config.toml
rope_fraction = 1.0
max_seq_len = 1024
doc_mask = true
Below are experts of layer 9 (counted from 0) of a mixture-of-experts language model. Rows are named router (the router's row for the expert) and show model dimensions 0-191. Each number is 500 + 25 x the weight over its row's rms, rounded and kept within 0 to 999. Numbers have three digits each.
After each expert's rows: a language model's description of what the expert responds to; "mostly gets" lists some tokens that are sent to it at least half of the time. This comes from a sample of Wikipedia text that the model never trained on.

# expert 31
router:534532481513524487502496505525535500453507499494439528466503471476538498506505478500416521513543524531517443478504509514515496525528494488537507535482505482473509526477487503510533503528463499490544527492502462525476469489521503496446521536472481490534539531514468509523468484522510527497506473474518522494499478475523486501497476508470504487514520545527479480480511477513507486510463531535459508515491466486510507494510508475491507499526485477503537541530504498549520465530474459552501537497510492510472509481487477449545472535483461477552517489507521488549514485509527491466
It responds to: The before names. Mostly the after prepositions like of, in and at, before proper names or same or first, as in of the University.
mostly gets: " the", "western", " Family", " Occupation", " nearby"

# expert 21
router:516526489520498546519498494526507488550490533536511522486500475517483535507498446514532489515509506506507523477522523500469540548486509528526470503469460515473516474526466495505503500495493528457475537469513539459495493515499488547521469475495508514490518484533505517487479463520466472495480519497505468501515477499451507531493546524523532529515495509540474496456499503534526452513494496481479518496480537521524529443505491490483525523467496461463523488546477470502537502472447503469482549510547488430505480512471510543514537506521500486519518490523489470500555494481496474490
It responds to: Subject pronouns and auxiliaries. Subject pronouns, who, and auxiliaries had/has/have in narrative biography prose, and verb starts right after a subject (trav-elled, he-ars).
mostly gets: " he", " she", " had", " they", " has", " who"

# expert 42
router:506454517470490514458504497499460523530489534487509502498504557481517482540495486507492424529482508509474515523462466497463514536513505470460491482477484513476499468458496500469532496481544506475469510534526458502506475536477506485540505496510503505480455482464482492494486504530492472496497534503519433540457502514541505505511539497493504515521558533506481489508486492519477544499506470473536509520496501527499492471474529513489462493476498467485507477468453507547501519447477475453511487520522477524496491517497500468506511461523535517522539511479439546495482521498498488509
It responds to: Determiners and subjects. Sentence or clause openers, mostly the and The, also This, These, its, his, He, It, often after a heading or period.
mostly gets: "The", " these", " This", " These", " whose", " Its"

# expert 3
router:469512498454486465540506559472459482490509482507456487459521461529506473504504484528512467525443524497546530525490513506456477485494468534538515489469505480486511532552517473500526465535545475527489515511489534495525510501483538474483521526556481472516505506521513537531512505474516541493513499469481524460503493499510503467469471507499529506545513473519501489482530502460518498504502523501518525505518514498505504542492512518524510471494484529513530483447508498536461468530436474503489505499479502487508549484487487482479518543533466470472510463481512490493533484478509460528
It responds to: List and table numbers. Digits in numbered lists, table cells and dates, plus football position codes MF, DF, FW, GK; e.g. 3. in track listings.
mostly gets: " MF", " DF", " FW", "    "

# expert 43
router:510508524510536510481529460504533513516514500480461516494496535560507507486477506505523485454544495466466527479497496491535516506486495526499536483509491482491488465478444512440512523507451523496524522466498491481502508519512535490519470520480512438538486527492523500491494494499494527459518489517513520507500488549514509492525496508483532533473508485502542506498494476487478535468526458511533447461500511511507526506531502456475529491491508465462459499499496502486482505493539452461537449519437498476477529513523533487503482536438533539496485496494467520513499511520476478451
It responds to: Adjectives before nouns. Adjectives and determiners after the, a or his, such as new, same, major, original, including completions like res-erved, h-uge.
mostly gets: " new", " any", " same", " main", " original", " various"

# expert 27
router:533482504505438548499503493524494512495487489467478515512523523514510520540444502490533462510528468487464498478505478474537516518514478491484504508488517504518483518438475472525502468506550534510540484522519531505501485458527553497546490468477505469508494497489470466509534523506494473490536525467485528510518465514520565503501483490448531495481465531520537467495482519555484475463540539501473513522494509551508504518492500521514509516497514509517497475533500466490482528505512478506534508500549511489490488540463519488528471541494523519514526490494513497522512506516470424485
It responds to: Given names. First names of people, mostly sportspeople and artists, often after a role noun or table bar, e.g. Steve, Joe, William, Charlie.
mostly gets: " William", " James", " Robert", " George", " Richard", " Charles"

# expert 35
router:521474511518527463472516474460527460504531458490496514470544476513519494542501544500490511479500460527509523481480523480490481491475474500520521529479479481542447503509491507539471474505483499524457476507515495493526477475470478499500497502521493488445491503502495501506483469487533520510471529515525515475489528496485520488485514501469505499528559475476485488519502536520492490492509494502464515553500527482464545491511487467512505549542492508509494502477502519542492511459457495452575527532473492494494470564434486517511508503568491517488525499502495471466465495481527493537
It responds to: Table column headers. Column header words in wiki tables of sports, elections and charts, such as Team, Votes, Candidate, Peak position, Apps, Result.
mostly gets: " JPL", " Votes", " Candidate", "/km", " Result", " Apps"

# expert 51
router:490496507453451490497516521494489497524481495512483458508525455537524512536536475505467486477484521525490512455499491560521508492526541490513499448495539486452468477503527522516484491512479438459486561454505498528490532487497506502507497510500495530440529542511486519505528531521515512463520478495443517484483457517500473490489513472489536485542477492477534494509498508475543499531522504518507503508500524500468508530488541495492479461539504526530517519508508556472487477514498514465514501537507529481545483493534488458468495502472533505497518447479504516478504468498476527524
It responds to: Mid-name word pieces. Letter pieces after an initial capital inside rare foreign proper names, e.g. G-j-uki, J-agi-ello, Kh-y-ber, V-ip-ers.
mostly gets: " N", " n", "ymn", "Ph", "ept", "Am"

# expert 45
router:510483491522495485464489502502512494584451493509493475545473511521481496506530501482506528487531484494530449466508525510490486473469491515484545506510483484481509482461476467455484476514498567497526491484525487464502508540487506520507513507495540494461528527529530495485493476542517490543507498485486500512527524490497494503509542486504520501508536472546562503489500490495501502545488525468506508476521482496526489516509528538509510501502546511518461521500534463460536522456514489504502480512465458477500501461455544534460491504514474472574465495531479462531495512523478485516
It responds to: Past verbs and participles. Main verbs in past tense or participle form after a subject or was/to, e.g. made, served, placed, shot, -ed, -ing endings.
mostly gets: " made", " took", " held", " used", " led", " played"

# expert 41
router:492460519513452528463473517508508502538503530470495511502491505492492513520518482494540482532526499487505503527520473558515467533491528441483516501530492519543571509474502471506508515527465493456498500478478489487497539512452511456521531487491522517541495533480500505504512520468486528487520494502493519557492522504492518515521568498546496480517462482512475540514502491555474453500524503482549497499537451529515491496507523521491468469514498487502451471481519518429527555472515489497511509494500498541465483507497496514517479501492538490481518500534492521476519538499478489480
It responds to: Clause-joining commas. Commas and conjunctions joining clauses or list items, like comma, and, but, while, although, ),; also commas in dates and name lists.
mostly gets: "\",", ",\"", " but", " while", "),", " although"

# expert 53
router:509487492511478507513488494478500522502526505471476499511472495524510478463513481513504462516450504521491524500546510493484471565479474543481482521512473478525469494551586468509490502516512538517471518502533456484520520492535539528514521534499463478544501532524525509517536474498506491522485508544482547443509513503517510481513495480548513528512467509445502467485531496472537505518508523523520487519488480527539487523484512485490472495531511498500522546511459514542509459519491512528505537497451500569499474486510467497535507497484441508525511513501521510524486514509498482517
It responds to: Word-initial prefixes. Prefix pieces starting a word after was, is or a, such as un, re, sub, inter, ex, con, as in subdivided, wrongfully, inadvisable.
mostly gets: " un", " re", " sub", " inter", " ex", " co"

# expert 22
router:517501464495485483511507500490494454436487449508443487467524518520503503518502541499495494487476524519468464507517502526491506502514496496506465530534497483512462490533456500505509500468535480508487515490526499530495527482473511495488503439500516505496544526492461496507520474496425520464500483491480538478498476485448463479481452487509512507485534513465509460494530523494521466521472507534513485504533554536478512502494494433518530536482511501503525479478526506573505515486458498514486501503464482448511475495526460474480509512508507537468479479489558469499492507463510503510
It responds to: Kinship, title words, scripts. Role and kinship nouns such as father, brother, president, Minister, colons before labels or Japanese names, and Thai or Hebrew byte pieces.
mostly gets: " president", " father", " daughter", " mother", " brother", " Minister"

# expert 49
router:461545520467479448532509518475470465449498468530477498466527474505513462505519512510536465471460539523510523525532517470465475503499482529536522506480535479483495512544506496538517489490514487498473511470517518550519511469473525489498500463514467472490519498533495529528484504506493523481469480494488522466485509498463473481478470510512532523527524469471467515510528520486524484517462536524468531478479527509462511504485515465530512496531518511525546519475513513509499451526452478541497487505476470462511490507542475460490495535526472490458484461463526497486514516464528485529
It responds to: Table and heading markup. Table pipes and separator rows, line breaks in infobox lists, section heading marks, and final pieces of team or place names.
mostly gets: "|---|---|---|---|---|\n", "|---|---|---|---|---|---|---|---|---|\n", "|---|---|---|---|---|---|\n", " MPC", " Rank"

# expert 20
router:463545518463477449528509520477470466452501464529480500466524474504513463505519513512539466464459542522510524526536522471466476504509483525538520502482535476485496517539507497542541485492512488498472509473521520541514512471477528492501498462511469470487519501532498533527481503506487519482471480495490521468486506500465474478481467512515532520528520466473467518510533519485520483511464538524468536481484528511455511502482513464531511496533518510524542520476516511508498452526453479539496490509481472465512489505541477461490496537525477492457485459462525497489514519465530484529
It responds to: Digits in tables. Digits, especially the leading 1 of years or 0, in sports statistics tables, plus some table-cell name starts like Univers, Sh.
mostly gets: " Goals", "″W", " refers", " listing", " Rick", " nov"

# expert 11
router:517520452487507533481488498517492529494504520525565538536523464525545507531491488523512491497531510508494492524468488484506505449494462516491517472486459530584538523451459479482496521513486536477495463484481537505549470528495472489504528483519512515470492493501565520517505501507490472545545520500482469535482506507524504497507498475549505512528477499497530519495491532515533525503525488474484490510515468446515505484506507463474561468492464518512516473528506496490483502508518505541473520493503461515509507510460528447541482532493509512503491454466494508488498479522495520460
It responds to: Foreign name word-pieces. Middle and final word pieces of foreign or place names, like -ampton, -ville, -burg, Tianj-in, Iwak-un-i, Napred-ak.
mostly gets: "ampton", "ville", "ington", "burg", "mouth", "len"

# expert 4
router:496533523487461506499492530444493513519480533533478492510523486504486467486499464483529462436472518444455478521482467507527531504465466557496454504535528496480532507506506531556502483529518496490453470498488517507482514507500531510467492422517504522476493500519528516518491505470480516455508524514507474554514469521463504494549463517478465510488501519507496519529498513521473505510467484526494491489492499542527562455485465499509505497481504504526499540475505505467524452534506481534544491497502503511505474525533518468512495467484478507515521489506519487472515494532502465514
It responds to: Infobox list-item dashes. Line-initial hyphens opening infobox fields such as taxonomy or biography entries, plus table pipes and semicolons, e.g. "- Kingdom:", "| 3rd".
mostly gets: " •", "Scientific", " Kitt", "-", ");", ";\n\n"

# expert 59
router:460544521468480450526510522480467467445501465535475500467525473506508464507518510507544463469460538521507522525536521467469476501502485525533521505478535474486492517541505497542536488493512490500469511469514519547512511467474530490499500465511469473485517500532496532527477505507490519481471479495489523468487507500464471481481467512515528520525523465470468518513532518484521483516467533523469534483480530511457513502484514464527510498532517511526542519478511511505500453529453475540496491507479471465513490505543476466493496537526476493458482467458526494486514516461527487528
It responds to: Table cell separators. Pipe separators between numeric cells in sports and statistics tables, plus some digits in years and month names like April, July.
mostly gets: "   ", "assy", "endment", " hotel", " Stadium", " Vienna"

# expert 62
router:522510474526491470537493520510499481538451493504476492512506484545486532511504529516485530513534500514524515510517502498522462515467479451505458508476502459511537464481427555542480520494489489518515513469507482507498499524527483495510504534477501479525531500483501496465480485450527524475480486482518498494538536520469508507490535470491475475512525499459545506513523538587533482454507478493501495514477508499500484501497463523492497448568527462494519562508512521556492534521493526518498503513516476506555478512535521527512504508475504479495514537481483505488506513519480516498
It responds to: Place and time nouns. Nouns for places, time spans and measures after the, such as village, season, years, km, city, edge.
mostly gets: " season", " km", " year", " years", " part", " village"

# expert 9
router:462542518466477449529508518476468470451498463528475498466527477504512463508519512515537466464459541525508524523534519467469476502500486528535517505479536484485495513541505497542547490486508490502480512473519520552517513464474527486495499465513469473483518501531499532529484504502491524486469478495491517467485504498463474477482470510514531522532522466471470518512534519486520483511463537523469534480482529512461510502484517463534509497526521509525541519474515512509499451524451475538497490508478472462511491504538478463491496537527481492460486460464526495488513520465527483525
It responds to: Table separators and fields. Separator symbols, dashes and digits inside data tables and infobox field lists, e.g. the dot in MPC · JPL, percents, Genre.
mostly gets: "%;", " Occupations", " Votes", " etc", " ·", " Spacewatch"

# expert 48
router:464540520465478445527510517475467467448502469529478498466527474502512461502518515509542464470463544521512522524530520469468473502500484521540521503478536484484496516542502495543533491492508487501473510472514516549513511468475531490501500463513465470488520501534496534527484507506492520486468483494488525468486504502468473478479472510515532520531522470471465522511536522486523482511461540527467538480483524513458512503479514467526508502529521512528545517480515511512501453526452477537495488509479474463510491504546478469490498535527476490461479466462529498490513519467525482524
It responds to: Closing brackets and punctuation. Closing parentheses and brackets ending an acronym, place or year in parentheses, plus commas, quotes and final digits, as in (NIPF), (2019).
mostly gets: ")\"", " Upload", ")", "]}", "]", "}"

# expert 24
router:497569524494496449508512553493465465488517488518516488512489471535476492484500491501502477506486480534503504490510512518523464493497537500544523504483500479451512526537522484532496505480494512498498440514515473480480504486511479483504499474512511502468526442501481543519488516524479496506428508451506515491510490525501518531512486453531522518554550542484512541548505487497541538523529500511520533479517496508498476438512474452505484476515488494530506543450497463488507501499463472545504483523473480533491522521479475460483513504491485451497524466470525473513497527514487482503
It responds to: Mid-word pieces after capitals. Word-internal pieces right after an initial letter or fragment, especially after B, such as B-elf-ast, B-at, Char-lem-agne, plus According.
mostly gets: " According", "According", ")===\n\n", "olk", "igg", "oga"

# expert 38
router:497451494517527480481464505503485491518518504488493510479466503486509510467520533514486578510534488499488474507502487498493500460469527546506472494491490507543533481515453459440505476497554493497512461493511498445490486513488449488512492525464533532481507509535521490469495451496503466458496484479502508525504485496518506492521517485504463488467499487500538526519480491488489512490537452509479465475475502470539509497490484527508505496520494473494481488539527512511503569477537510446510497542524516556504473542504468487511536481506492492542451522523447479508529528475512535477
It responds to: Singular activity nouns. Singular nouns for organisations, projects or activities after the or a, such as business, project, station, school, football.
mostly gets: " business", " board", " project", " football", " research", " railway"

# expert 0
router:548484484479551556498512512547549486524492505499524532490489519451493514504482496505445526511529518493472512509508464492501522527501502538510478477504480510480493475474473465491473525484479477474495484496465520463458502510534456503525494522489523515555459472486513528490478522470499489527529485481498499476517450507489482477501545472472501468487499559454517479560512521491466484454514508467498500514489490506483544471496490502458509536504456519505481490479525550507504522517522491472530501537551513510466537482481487538494486497516546534505517553509488470505524527499495519488
It responds to: Lowercase word-initial stems. First piece of a longer lowercase common word split into pieces, often after "the" or "a", such as sc-enarios, recip-es, c-avalry.
mostly gets: " bi", " sc", " ch", " aut", " ag", " mon"

# expert 19
router:483554506532500492489496498481525516500511542475499515479484503525490478487486513509537488513552484498488526506467499500502517522478473503498495522505463530529487479505501434497476501506501483504519463530523482482525458502455503504516535452489509514488481515517512474435502465479461465466484566487521461514497530496513505540547516522478520528498493520513533501466486533526448497531495477493528469488530476469564508522491473475477501468475530524502505469528473462496458469519498514515449510517490508533545485548489517464486494504489502466504481541477451511497443528490504482487
It responds to: Surname endings. Final pieces of personal surnames in prose and squad tables, such as -ić, -sson, -owski, -kins, and whole surnames like Smith.
mostly gets: "ić", "sson", " Walker", " Wilson", " Smith", "mann"